Weights of a small mixture-of-experts language model, trained from scratch on English Wikipedia: 6 picks a token, 424M tokens.
Below are experts of layer 2 (counted from 0) of a mixture-of-experts language model. Rows are named router (the router's row for the expert), gate (a neuron's input weights, with its number), up (a neuron's input weights, with its number) and show model dimensions 32-63. Each number is 500 + 50 x the weight over its row's rms, rounded and kept within 0 to 999. Numbers have three digits each.
After each expert's rows: "mostly gets" lists some tokens that are sent to it at least half of the time; "comes after" lists some tokens at least twice as common just before its tokens as in all text. This comes from a sample of Wikipedia text that the model never trained on. Tokens count by the router's weight.

# expert 121
router:518463535473462477554571541531407480545494513518515493441461469568401452599528553420542498502532
gate0:451457458572483516448472480475390476489432586508485475472456465494453434545487520497523491476529
up0:457512616497492441517525518480514514493625460601554464538527540600563525549545548520456440494449
gate1:519405473447458474468491498483500316496460545501533477585534591510405525514528481515582515484440
up1:486559466537553464483443539483521576467496476481476507462502429477537426515436581513482483515505
gate2:574530526519503597504487502506478509448415533522494472487548494505426622479352500504473497454391
up2:480482485518446460543515555524558440522492485542568557440501509447594499448595535560470512489542
gate3:428505541618443524607517507576401542542512510522494431476517410567471566535517455436548514476502
up3:372475525537441491482442456405493500571491460460475505475532377557478478582574511440561407546477
gate4:526452443599515473571520521425501498467440509513563469510468542491526577544537534537438533522439
up4:471486550494594508568564525461460547483470486523536484566446541498475509534534437485439566508516
mostly gets: " just", " class", " each", " 0", " ±%", "She"
comes after: " |", "|", " \"", " (", " over", "/"

# expert 88
router:503456527577516532604465544396563541472530512518425455536370535493471485485582565486480550573516
gate0:476578518525442500538473513497501511464672432531466507491502457435463471467483538508432428495477
up0:451476531516511519528474497496564531462348638428469497459515523524590462454452466527533508362515
gate1:461474372482438440493489494527446505550520465527453577457578457463430520415471523493539534521511
up1:435499370463434352496537480477446499550514473537431548428577430478427500509476512493541508575439
gate2:523522400571474458475468521482513559588532427494466460433583463418491506574550573524492449490460
up2:518477455538507539499453527460413544565504436580533550426581535467423566516551467488539496467489
gate3:539493523536540451478514473507413502470487561433512544506493557528487601438529469489469498564501
up3:410465472488517495539465479506504504518498498577534473465495474497475442512492480568498455438544
gate4:485536500541457500490533446474530493413494475495475528601483579493544475430467512472501525472565
up4:424520459445496522605508499493462561459475509525505422452466441447549547533514461543458452495443
mostly gets: " first", " second", " final", " new", " last", " third"
comes after: " the", " a", " his", "'s", " The", " their"

# expert 66
router:513577493400557511504516540504561445510462397496578457546536512492438399439480476503566432467519
gate0:517567487467483552581495469506525472455538471407489530455475460445582504422492552497554498457441
up0:571532505491499556567547408498533419423573427432478499483460480465597494424487534459556519440441
gate1:556566502497512520550446585434446484496446506456501519483556527473479476426508440442540601509554
up1:569601484521476521507486672475511519434436513540512546525524543511449459504502476438523566559509
gate2:500450545405473473502346506490541404527606491387486578557436524467513431507512515476502465488418
up2:555502508410514494518397492432449404487489491466514569531509534505525451479467469525483408421485
gate3:504517541474507505476511585509447514594547508556500532527492528550518484364560496503485474619441
up3:472548546544516504524592550475429549513440514503567494527446498540560424381574479468488507577463
gate4:537499381479495472579458540508547507505519519444455494510585431531465552518578619529371428538460
up4:604449370459466451593450546545565521511555460414541442559539459529493570510541615447383444510487
mostly gets: "4:", " Total:", "3:", "7:", "6:", ":"
comes after: " |", "-", " on", " •", " –", ")"

# expert 106
router:471518490426497526525526475591471459520463540470534543511551567585507443444441443483590484551569
gate0:489528601618620492475503619491507490345477528481586448511489501452496399448494487481428520460497
up0:561506401428492414476382378526478577566413485485483552477560443500551556529523516582588467438549
gate1:515635540454504526504490418515488515486583495473476552549507482527502574542441478533494547538527
up1:551544509500437459485490475524490532440429574493477532451471638476525486446509492513479408611571
gate2:499487463463605359462517577484423553514455530494506538547491574477558515502558590503585424510502
up2:433468516533463531633476510478552545434501465511520435492498398462503439582442433493488553441421
gate3:493587488487436383472485635506566454472516526512396610493536510512520391498520499475489469442438
up3:479451457474495409429557483543436448523482452470462521512448589488516517597584525520494499452405
gate4:485521479477538485542522404583474522482422593461442480547514489522543512394588473383492437702641
up4:521454536502480413549402551448518555439473477525526493470522533457503498583406588580439520452427
mostly gets: " Binomial", " mi)", " Elevation:", " Density:", " Arthropoda", " +0"
comes after: " ", " |", " —", ".3)", ".7)", ".8)"

# expert 71
router:513488489610438488585565483429534468520507507506491463452505474531481407586475506501457519564414
gate0:411560467464482453591479493401538461528521466599427479490475537481582485433590499548413501492516
up0:460585477529481452542490505409558463534487501623396481498517510522537416458536462548477426492479
gate1:477477506575422454563533389500500510533508475447562490518549617566464516484459566625521605519451
up1:559579482465495524550499586527531455502513502561475491458533456471534472489555478353498445501519
gate2:399474575435498559511478448434586451474538527526527509616551585443474536461506576504489417516513
up2:452471560501491541525494376493565434441524501461516573605578507465510516475531534523520405483543
gate3:509461559460564536539479459451444481434500537521477602529497501483341653495472531460546463424479
up3:512427460480471503529519464495582478537458539439516609507489474445401607468575548501530416513506
gate4:394548463504554531434599526512431570441536527534485479496557539540383578477442521533504548463571
up4:465469470567555525559617518444472490490512576482520477423399446505434517587493419539462519527516
mostly gets: " 2", " 5", " 4", " 6", " 12", " two"
comes after: " |", "|", ":", " on", " /", ";"

# expert 0
router:512491417481551475564540460507476520485531512453612550429565522442469508482434524515582478457536
gate0:522457465576525481549508548521463499375452439454501510437554417531474567572460604533417504462497
up0:534603505518447426562535455547490486516444542496501531511547542552563506457491506475584647570541
gate1:432468439546497512447413601540461537503434493465445490506503441516515499538462454474553475493494
up1:506428525462504446441536496522464437523615559591523527422502570504509515436526550578399495481465
gate2:514513496582510463561449505522571514502575463554570560526540482436643371437465506540555506486322
up2:519411471498469506517507498467485543483452518420516442510446511488443583573485529460437557493585
gate3:472430560536490520555460455552543603544533429540447423603524410463530535498597524508474475489464
up3:568576505523569443434449540544551552413481462465495462475454630522487554467431469498458568562513
gate4:411511494523522483382501561505448497566562546541575572448515471518468542542427491482529553472528
up4:514510455535503429506545570506457598510485517527515527492560461463537392549411486565558463434491
mostly gets: "-", "Senior", " States", " Recorded:", "Studio", " York,"
comes after: "\n", " of", " is", " at", " for", " information"

# expert 78
router:515508492402436480433503437458445562521494543503422486451525463513515528470455580530472595563594
gate0:486598490487509527550480363494448456451455419487495484523548455434515447565542561574528490457497
up0:573376500488486520507526514495520584532489509554545490510447426541452613541459474460443505446508
gate1:536531469543498424515493581472576499431501455402478511532554555468468461462510431441468490419502
up1:512519437503466452517492496569497410445441518490533445529475502470506498585506547557615523448442
gate2:523508550413523524383489463482501470571489593560445515497553433518437530539532491561539531485468
up2:519507526421538493414422433443485518530577596584455529472512485496403534510494498590505526530438
gate3:473437576516376538572508440480438539585543507485500629583470520492533572463510562515646492611477
up3:500386425442395530593447483470530487563508457536436545494566436465553442534509486511616600525497
gate4:448474427477545578491485450438511510534483543496514481474564541510494586511478441518500465565494
up4:500509575561584490475493464525522449426503520482541503580478527457485496458488450472478532610516
mostly gets: " used", " served", " played", " held", " located", " announced"
comes after: " was", " is", " and", " he", " were", " to"

# expert 12
router:502514560586527585526499462452458526417532569523539540478469585488555510404453366535547562497566
gate0:465466524621523468509584522455498505483465558492543467501523449464538524457477490469496555433462
up0:423493468469507485503371497498572498562524503625544443512502557438462570511521521540470481644506
gate1:534489541469475555501559512500474499458576516510546438502574525406498481532563463515523491523575
up1:474480471479483462492485513598537565569448510538435516529436517512458506457365544436487482485434
gate2:463584462584589462457525564529470455556428510490463553490487465547454543552452497471470550491455
up2:499484476567489490526607438535362373481459566579506494565489473507450564598475505492512498582519
gate3:482537481461569510571529530439482487458537428444479461479478564446554434542554515484431392447486
up3:471516456504523426542386575512535524469449485529442524553528513499443516553421513543559564514519
gate4:565498606503566518606528492499508496460506546478422456524536474494572519563522432535557434439548
up4:581477536551522513451530477464422493499489527413560519423523545523343529511596563526499465481542
mostly gets: " Preceded", " \\", " app", " employ", " Succeeded", " $\\"
comes after: "\n", "-", "\\", "f", " (", " information"

# expert 68
router:451492506430510585390390489409410492576542578453459555524509466520507514563497547492526503503503
gate0:499439425420473391490574452473491442544430509521459544554611484513523556451491447562614486495536
up0:482492439478459448472572480469477443546474506572496509574558502507488509461488462546642448539519
gate1:489529502497545570484579528527553501377573514553516562537600537498435374543466479502456486519526
up1:501469426456521465531451468501465477521505481459446487604449445558438456496479502435545556571488
gate2:536454510532516434569529527559585545517391511456472499549506545484439548535506479418477467496461
up2:466421455454591553518377486498523513487526494531552420545546468520498488435466528581515524433463
gate3:525429523450531463491422650510544494567492439500535530386623496459443537457537432509484511455509
up3:481429581454414570469444581400480549479523493546484565435607508521410477455546472550414477428542
gate4:489505483516442506490514483549529521563610501544594427492483529452557476406477527447563510375519
up4:419478501479509467578457504520498510506435479440469578451539430453411560445464530527465559519510
mostly gets: " used", " including", " found", " said", " named", " known"
comes after: " was", " is", " also", " to", " he", " and"

# expert 120
router:497570506493546454614449479453536479469483508501503447546483530547454517547539551444474587520526
gate0:520497473420514467537529497503496458550475476442586586535413515479505460539398443554438519436555
up0:377456507471484463516478479514501525490505571572502479447409508447525497476491515520506499485589
gate1:486586476483524453471493447465550447528534446576478420522526494522539513591483446465447462470519
up1:528596442425548426505450408438585474539470457542495447527514526509569496608450423434447421502460
gate2:469497423544487546436515477480570437459515494501562502478506417454577445384527472559518427481546
up2:485573434498565501587520465440565502440482510514474421503542435567515545512577519486473456488488
gate3:462484456528457539542483481452540514488475590440626524500515458421469529542474462560442577508536
up3:549456531507545502475517576513520489496538536536494461444531522505490500482500472580532482521561
gate4:500460396511506488526430483488486440586490563407648522437424591519508356435619553569496491525463
up4:469437439457462518521510471508453407542463541410541609431438528479452369533612561526468427481562
mostly gets: " the", "The", " The", " This", " an", " \"The"
comes after: " of", " in", " to", " on", " for", " from"

# expert 62
router:559531447524468472506491548582457530533577459451497475520448578457474424519462489559498518540482
gate0:508452556490487457506412545530599424573572489466464448452452405426507506511516540480459470518550
up0:513476568480574553394479429405446570527514550515550432478549507512444490516550496503525437541525
gate1:511538439549507476527482480582462467521562525423533533529475546448542548398452518535466516466492
up1:560476529488549483519543515502536475528570488419543471428461527453446592435510547595507489447519
gate2:497570458502461469472489491549438601495503545549527535528463500442568560478468440519519481411517
up2:511479555439623564470414497560342491563519477525504489527514508447500532545488395502569505529492
gate3:504513592509435494471531480530474536517529489458545555539482428551586512480503476538495493473542
up3:486484532505440485489488494565470564509506469455551504547494468502606454488434472533521497483541
gate4:459505431441442444514455459432485467478528526528547495459544442550572509469495434541543470563461
up4:544503531569470591573528495543459496570521394460545616517514505472450557522474532462568453339511
mostly gets: " DF", " ML", " CO", " AR", " FW", " GF"
comes after: " |", "-", " C", "|", ";", " P"

# expert 65
router:523603485457566500417566529512489460422545483403448597517484584541459532536611522529504436508545
gate0:459573525518445504469436559498519494492529452508487575569442428519502478462461487445552543408481
up0:499486498503489526504471488465513454473466459393489611561470501561405472471528547430520574471460
gate1:528499402497478613540428491465441482563444524551539528547384524450505423471496436449480611556524
up1:430513433491463598473463539464457498510452511543443580466422493554457491553575540422535498546484
gate2:491472502581550493441364605619483544535401468515495523489488535476529614520508560504517437596489
up2:548545510469454547556575458475564458455542527474495483527466445456438464480400424446445559457597
gate3:517451501590519507533427572500547539485518573504471500534490441484522500524503522564451487464473
up3:503443468477403475564526512555424490528418529535494606487514601451562441507533603450553509447506
gate4:557460412659503599489590432510486481500549541507507321448486524501475524490509398518527600553605
up4:533529493551504509447520557527553468530627472576421388437421551521490443504498518477545484468506
mostly gets: "\n ", "\n   ", "|", " to", " also", " including"
comes after: "\n", " |", ")", "6)", "5)", "|---|---|---|---|"

# expert 102
router:396468608469584475590472411512532477467460418524465464457426630487454528519531430542415515504460
gate0:450467609455571569486442468510434443529478505611543462558530465509462513437547470481463521551534
up0:556551468488464490526419511605478464546500508382417439372487519451487533517495466505427503534416
gate1:503593473440503474508493478487552637571485437447554461522487516483559499559536412534503419449585
up1:474519539494492433490543497369519537533492449498485375366401481501544566503538449548488465381531
gate2:492554502541351425507525470557450519448462501454586466471478489503539533342564540447487529579497
up2:551483504463585636461449545456553461581490449465450610546526485433474420654405484530549487408523
gate3:679499496533484461453516541480555498461467470407453472509567544482500493522470447424563471562469
up3:532502515471423466598500475464576478422458496558445524480532538528598402565527479431426525458521
gate4:486541536532558473457529523572483551490429516473538488409515461546511545596526485483455543484476
up4:476539549566570470491513518615523537459468530449557452419463523491533505555498427476421548484449
mostly gets: " a", "°N", " power", " an", " this", " capital"
comes after: " is", " with", " of", " on", " as", " to"